Weights of a small mixture-of-experts language model, trained from scratch on English Wikipedia: 367M tokens.
Below are experts of layer 8 (counted from 0) of a mixture-of-experts language model. Rows are named router (the router's row for the expert), gate (a neuron's input weights, with its number), up (a neuron's input weights, with its number) and show model dimensions 0-223. Each number is 128 + 24 x the weight over its row's rms, rounded and kept within 0 to 255. Numbers have three digits each.
After each expert's rows: "mostly gets" lists some tokens that are sent to it at least half of the time. This comes from a sample of Wikipedia text that the model never trained on.

# expert 72
router:173074133106151158152151121107155124091141157152107159136138110142131119163156096123141151161145151139150096119088126075101146134148111139137160131125134155174124145118154138135130146142134111137126158168119142090120139130086144129139171149111147137167129171107144146154172105127134155110149085134089112144106167085128169130142124107142094145147148140151132166083110079153127140109134101135097152107168133130105100142106169117132118073121105126155135127105123179126147121120121129141134116155164150155164147142106150140095101109134110122120136119103121148178098077116093139105126111134140123122072129151142099140132165117148103142090093147169113169120128090118126189103130
gate0:132116106102177141148122164100169160180129161132141124125149097093098123099129149196106110134155133145137134125126114167102088111124178172126137118126134107127150110116146131135166056118164121121185160126132170121110124174152152129113186117100135116132125076129127118166126145103144147120072135120151148150110147182097108139098123134120136147116148118139116119129119126112112145175127153138114093144115139121143116130120113093144127139153150124160135154103152136153102144113157111117149105169153163123136137110146133085122115135109120125155103104137155131142098119081134141139130183165163124116127120115158169096124099143113167120118159095151109133095134113064129174130109
up0:178162184118101067102099133156128113091108101140172151125162099156124101108124102149118143091144099089115091136119157108111149167114107089105110113101120110134109129114116118130109168117164151116117093138175105139121099089107119144129103096107123120119109115105142136154147154156125113093129176156114088137120095097124147055170103153135132097140129127119157106117136147113163137129136123112128099110122118094124134113129154135154156180115109135100120090151121121122141158158123122161152115140134078082121137125129124148133119117120133119128109136145104147133124116112074135109081145136119108163157123126149109080114137082130108182157087150106166117181122143132119104114168
mostly gets: " same", " late", " 201", " 200", " each", " September"

# expert 9
router:110101121157094134099140170084103097158140120144109106123091120122156147137170112107118138136129068148116124128138135099106123105084069167130160117142147094131137103128128115128167107132115142135138120165100161133150150112117111176162090138133165145139147136131104128112170109127155150127117121124152101144162128147119107152129128130167145095060074147149135095120144139098141128131128112100150108151145121160113142134120125132079150115098136139110123111111131120123138121119164122143106112100102133163121154101132163157138147147145156119082177126087131167118104119173141076117095161129149148154113113111107088158098141181167166141088103087104105102162125139140144094120095
gate1:170118119127119184148121135093144119087109132147153092142129130128144117085125160130142131139137134150171105162087142124088139106126136122106130127121130160144117134111168164148158105109167096150103089133056142151165125126145122141092102192148148095129131170122122133099135127123143113132098130159154119138134154137122101143136092111158103137114104119108110144120112099211133111087115155141164090150131131125144131150112142120147098117125147153144183154093132129107124143101113115108143168114162113157130117090126146143146114105095145189128143141123168134156162111118152109120136151126121118105152154132113148121116150135140114117122132063092097060097125132140179152129152
up1:125156143086122148081110132152113107155146141125142129114100102102143073119134116121127144183123140119170133136126083088151118106140145126143121150116111132120097172117162132139153118109130122127164146187084100106084116132135174149118160108109170124125149072139090151112117108111137132089108145159137152118117151118126137128148158098126096115118129135133102132090127109177155090138110133173126131099162073082099118155079143127104144124157131200144126127102100132141091141114132138135155130125150144122166151128068131093105149124139108116084115168115136133151129101144136132113113144115129126112165095087138116117126138147157134128130107117150114086081085091131100156108154
mostly gets: "&", "-A", "B", " Is", " Afric", " South"

# expert 78
router:121139145168101099115070081154127120157148131146157125097168166115109135123113171169094100107144142121141115135127127146123160118144139136107104161129148139148165133138153142140115143116105169129092096137090112134112091137179139134095098174140099141098109130146123116166111117135152127138124145147100102134107096148152094146122110132127153133173090111129116111155085113177162141117148142097111110104159104121123141127131135144139073116138107121167094104095131136073136157142126093140092105106128130146168146130106155150124096146074098158109097140091151156120131121144108085092102075103113132126160151136109126110153130127095141104088167162127128130129070104097104115141136
gate0:116106102117162146151123162112137151162111160127138133147147110103099100111136164162114121134160110128133126137115115151101115118124160188099156145149120095144155113123143142134153093147140149118187127130142162129113119183160143128118199109097152106134128100131126104158148136093151157113074130113139135144114142174078116118124109125141143155122124124138098114122111119098105138175146144163098112155125140122124121134093122114150119136168125105189153163112144168154102145122186086105149094153142148106114136117142146117114136134108089126134102125146171110148082100101150152126091179143151136090114133110158154089130146145101145131118146106155109127089148088084114179118134
up0:159156152100089083130071125158162124103107107111173142117180088111134137111096091151129119099147115101152075135137152133111120167128106098124108122063099109114091093112125129116105119107169140124110108137141080149114101099097113151149093115136075138116130134132138129128142143143106095139119165150131086116138119110131135071184127146108133101114135118130175104128120142120154132144144126102143116132114117102135126110150146149150157181119100141082129080154126106122124113154110142157139143133132093090130153124138135133134128128149137152123131126100102158095148131085096135132147156172132090156172123113140106129133108107152132183152106129089162107169107126118126066127149
mostly gets: "ction", "ility", "ctions", "ification", "ity", "ions"

# expert 12
router:103168118085115091162125133126100108121120128118112132154102138112142139133064124101138131157135097131155094111112098141126096142137117110124101128093120117120088106148107107127111138146113101148099099140143136133165125112121092141163172115151140157109115137183110123119085153137157168111164139135160158126168188114137091153164148158131110143145140108126132135102139136096131134135100163110131145104132137120169115135160133098123170149124150144137111102149076138130128154080118132141087113126121100098164140132122110084137158125153155152102127150127130180110137100105162153160130145144160153166143114146130128072102140109049111123106169092115161096121110163144113079120137
gate1:154122119115130162137116139094121133070118127141152127134121111135127124117155151135155115138163143142174092140091105125101134115145128135100103144124135142151113126139170148148132102107174083152096116151084117151160127127146122164107096207125118092154141151111144143082146152125147128144083102097172122172130145130119121121133105133165111131124111106114100139126122078189141125105104171135135096126116145116142166144110127106151085104113129130162182153072141130125164139140115122116136166097148107147116110092125126111158117131123139163138159151102147128145163128091104103102143101133117114117159177124106175126113135130120141133121129086076119051118120105104163124120154
up1:128166140102141099093108128149127122144173138117130152101130120108135057142144127124128139164139130121157138119118065079178113134126168123175100138092133116119096123147166109158130111110127128128148174156083104108101109138127169147138146084137174136137123072141090128117127105127120151094125134149128157143116145120159123124140152097130108107138122128113117108113134115136173114142120121162136109101181075087115135116070138114131137120174165193136106136113109135135111152136142161111164138113127150108166155119103126120110161161130086152091109122085104107128119089123119127143112134124119144116175101080123095111124139128115121122137130140157115101092077070120134126100142
mostly gets: " sim", " Sim", "il", "ib", "ax", "im"

# expert 47
router:120153128138141118116073083169103181138124131101160116086160145135108097115144153136071138086132155149131150138163159157103126132120131139113103139146146118148166114114104154124124155137090178090115157129153142149119114177133098094112072116140086120105145127095108109091110141136118140146127104078103090142090132117121128109149177158117115147148123141150101122150147158128138128118111152152089122132133116103105110126146149173175096152107134115120099104080137131149146110142178122114142143113115103157119155131139146118134121147115105161145113140131140115135132134185112101107114132119088133153146105102111110143108134128104132124199134126108170070108127111157076168152135
gate0:115120131095153135125093139114150133157104156113143138147161099106105136104129176167124127155153116120145113127142110131108134133129182168109124102148128080123168124122130151134167052161137119123188130124143152137101146164148169132107212127084161132146139082154143098130137131127155153129091117114123134160112132170071106108092123146111127152117119122154092130103138134085129130173130124134098118143097131135129103131121116128142128163176143108156137139114159158154089147121184102112153111133149158123144119115134138123112137146109108110137143117143157118127094114102152158094120187148145128104105131118168172085113116113116143107109120105137106147095156098084117160108124
up0:177153145115103092115104134163136116066108097111160145106188115167124136121106093136129123090153122091136075130122166150108093169092108094132105131077107109130095105107130112111098118113144152132105090127156112134109084101094116142155097113121091164101096117139137128159153135143094122094131167152118080109149092100155121061154119154124140087120151127141166114123135153134136102143157124104141110110101126120110135093128170134146156168106091127087102096154119136105154140145130130161147126118115094091119155135134120123113129120100133156149142106106113174113147127118071124128131145158123130159161125110136095121116116100127117184150119138124133115143135158108127101140165
mostly gets: " held", "ached", " place", "aged", " located", " up"

# expert 1
router:094156176107137104102117112127120139139151135107141141086182109105147157161102138144116119130137137142116119147162175100123125143119140132117128120129149138127133135150111100120098173087121152124145097118094086149161132130145111075118126100149088117097087138145089145154117146154078147168142122116122149120110145157155081121158150105107157143141102088076131141146162140155162110119103122163121147131102143101123117078133123130131103124080092144106165124157104155149101082158130093149145101112124145084129149108151096127174106097153106163143091179170149128145155107170093111149164129099113132091152115115093130096111123111113138130156118118097099121127118109116127114113165
gate0:111108119115182129137124119109152136138105170130135141157145091087089090104126160169125149152150124111171136128113108132121120092142169171111141132145126111122155148100091114138166094164141132124173154107148144134147121174159144112129193118105151116145090077145127130138112140091136165138080123073118124159100141150100117110114152138116143152123120130150111114133144150112124182160166124142119116132130140154132125111117114114158115144174118087178127160127163144171111141107166096102143124145117173112107105105140137114113115136100109139147136103141144122138076122102137145100114177164143129115102105107147135065121088123119150141100125115111135129069165115087110151106130
up0:161139145108104067113114117172154136095106118118157127119184109141116106123116097136133133103165109098153082125121155121111118170114118106133107148077108066145083104111111111122121122143149169127155103142184116143117089116103129158182121140108106155115075124145126114152125147146117098116112197135116076129125096108138146096142144173120132105125123128135167111132149160123138101141133149114138121111102116133143145125143167140130153161106086104094114121106134079137141149157109133136156108120129118090123125145143108128122136101127155150147127147124137158125143131093101111098115153146123113171135115121161088119106113081164139200140097111102133118158132137103158075128161
mostly gets: " published", " built", " located", " established", " announced", " released"

# expert 85
router:116121138133139160119125111126134147106162169103101083145126161144141176149138098103140144133137145172118138140100158126169119130079108116108124143130147137151179143100136134137103120119133152168092108124116134096130109111110126155112094167132113128110140154159142128132117103147084114174091137176111061118127096158157090115133112117129126145154112091131144107143147147165120118092119148131138127174114125114144166129100099080112119111122136076095128084126146090111120083138168109129127072107111156114104116089150121110126118086096132117080095081138163140156165112128114172061133110095143116137141135126125109112122152103129101091113125146110107129114149140082158128127143
gate0:106100108114175136131139150098162161141113162113133113143158087097106105097126177152114103134168131126141144139126114143112105101131176156111142145148101102140147116112144128133146077125144129117199152142148133128114122152155162123127188115107133096155133081147131121156125128127134159137077092108132147142101162174076112130117113140122134143115125108161120110128128128103123154165139125146132123156126121127140111130119107109135134152168122101174152139122143143142100167124174101094149116162169146104128122106133135112110099133105096128140104115150163100155084111106132159130134197174153135120126129123170170089129089131093168137130147080133097144090147109082111160125124
up0:171156142099095099124074158174140136113110103136177139088170115143128124110097070150104134099148133094139063130149166138111125180107109109117137110054126079109088114126117122124115113128150150118132107123152109137128105111106128141157102115150089145111117122116133139153143150130109101080127212142134084146142097117126143073165131166136121091125134117139166114120133146099165125143133144104121116137106128116139115122141128159173155171104101146099129107152135104119124099146120140166146131127145116112125144140144118128130134123127155140162121142120116161102158109116093135130135139144117099165165108117154107127115111090160124183159102152104154126160098142115109096131158
mostly gets: " building", " United", " world", " area", "°W", " series"

# expert 93
router:120104090138109135128158147117118140159095117161142147159119134140118103136112143094147106160101093137135150127115117121091100131091084103123118166143119152141085089128117149158127128124090121135139136154128113107117151118119141148111148121123140124141098119140157137132116151101154098098142142140167185085136125126099134148104152116140129085130160142096099104126156095111119165181096151146091167107139109103093082122112126120123138187107142195123129111103094155101136143094136189149124134154113076110128125142101130129110171154135134149122187137143120122091136106073108144118154176139143110146082138123133156143106122106133131141170106124138147068119125143178092130100109
gate0:126098120136189120132114151109161148152118159109140124123147092084109113083120169157110126150152121115148138137145111152138137113126148164092129125128115098143149113116131133153145087182144118105186144111132154117130118149157147122116184092088140118135133088125132113147116126124150162126072139107099130143116145162100113128108111112120132150135112113145102103114095130082112151169157128152111100147122130144132119136111099133144121159171136123168150143129152158147110136109184095119141114166166150100133136108135152119120091154105085120129117103134119120153068108092136148106115191160172122093129140112164176075114100138130170104112115091144126122101134122087116180105125
up0:136176138107088105093082125170132119102094088115145137098173110130110124109122083128125125072151121110109095156134175124111112186111110123131106133084133087103073123133135103126106138097146159128129093140169096132121097117085137141142116101120088153124133121156124110141146148138104089116121185157148072131144114127135133076170135176110138104123153114124166113131134148106143123141136124097152105138083122111120150099150130134141164181108124130092116109157123090125120136158115132163165140128126116098111132123137128117125115125117140148142116134133139177112153106099103145129132143171112107148165131093159109138119138077129100190144126146128150114151152137116112084156160
mostly gets: "unicip", "idd", "oll", "hern", "hel", "umb"

# expert 11
router:170106144101081112109137141116119088157138139127131065151116138155136125133119119122120128148139098176086184110142134143094115109102101088096181118152117097144129104104140123138169139112142090170151133162084125132132158131127104143151119120101102127101142148128132076071143139133151139141123129145178150144134165140128148149114116159149138136075126117139091161126115158155140113100125113133150129130153121078099100098182154156132154122108137117094130110125129107123100133148127146209100106114117158165141136098145127128124174127156148151127154138082128170126165136153137125159122155182139084166118100133137117143096111108155128116103156108150125101146136155116140130151128
gate0:117093103115169134129116156085170137168117162114148102139138087105086110075100167175115122153147119137143139126143110142122118117116172177090126114157101097139137122115127141127164099143160115106177134136128137118148134139154140118102190120094140111146127056122138135154109139123145143128097112125122125141114147179083092130088106116134129143124114095169108120119102157095142170135154131138100121136125132127126118133112107111150116144184133105156141152125144158138101161126163111095135107153150149114135119106134146105108105137111100124141125120124145125139084095109134132113127202168182120102108127131174169068138110123128164121124124099149111113100133116102072150106121
up0:161165148107090098102091130173126140095119100117170155090186111148102114137132099143126110094166120118143089136123167123090124166148117117120121138052138105116082112126129114133101116115136144114122092128150112162106107100102128149167102113123089136114129136122133104136153153143128113101122198151133104132139113105134146073164141172103157096106163130126178086136134136131150108169136135105157112135102117116125119140144149156152153165086105160095128107147108110136138146151138133161140157127143098079119139121141143151142136124129156149152116147137122154115146105092086147136112138135111111168162115106145101128117124093122129185159113113105165130180116136103147107137167
mostly gets: "J", "W", "H", "F", " Q", "Q"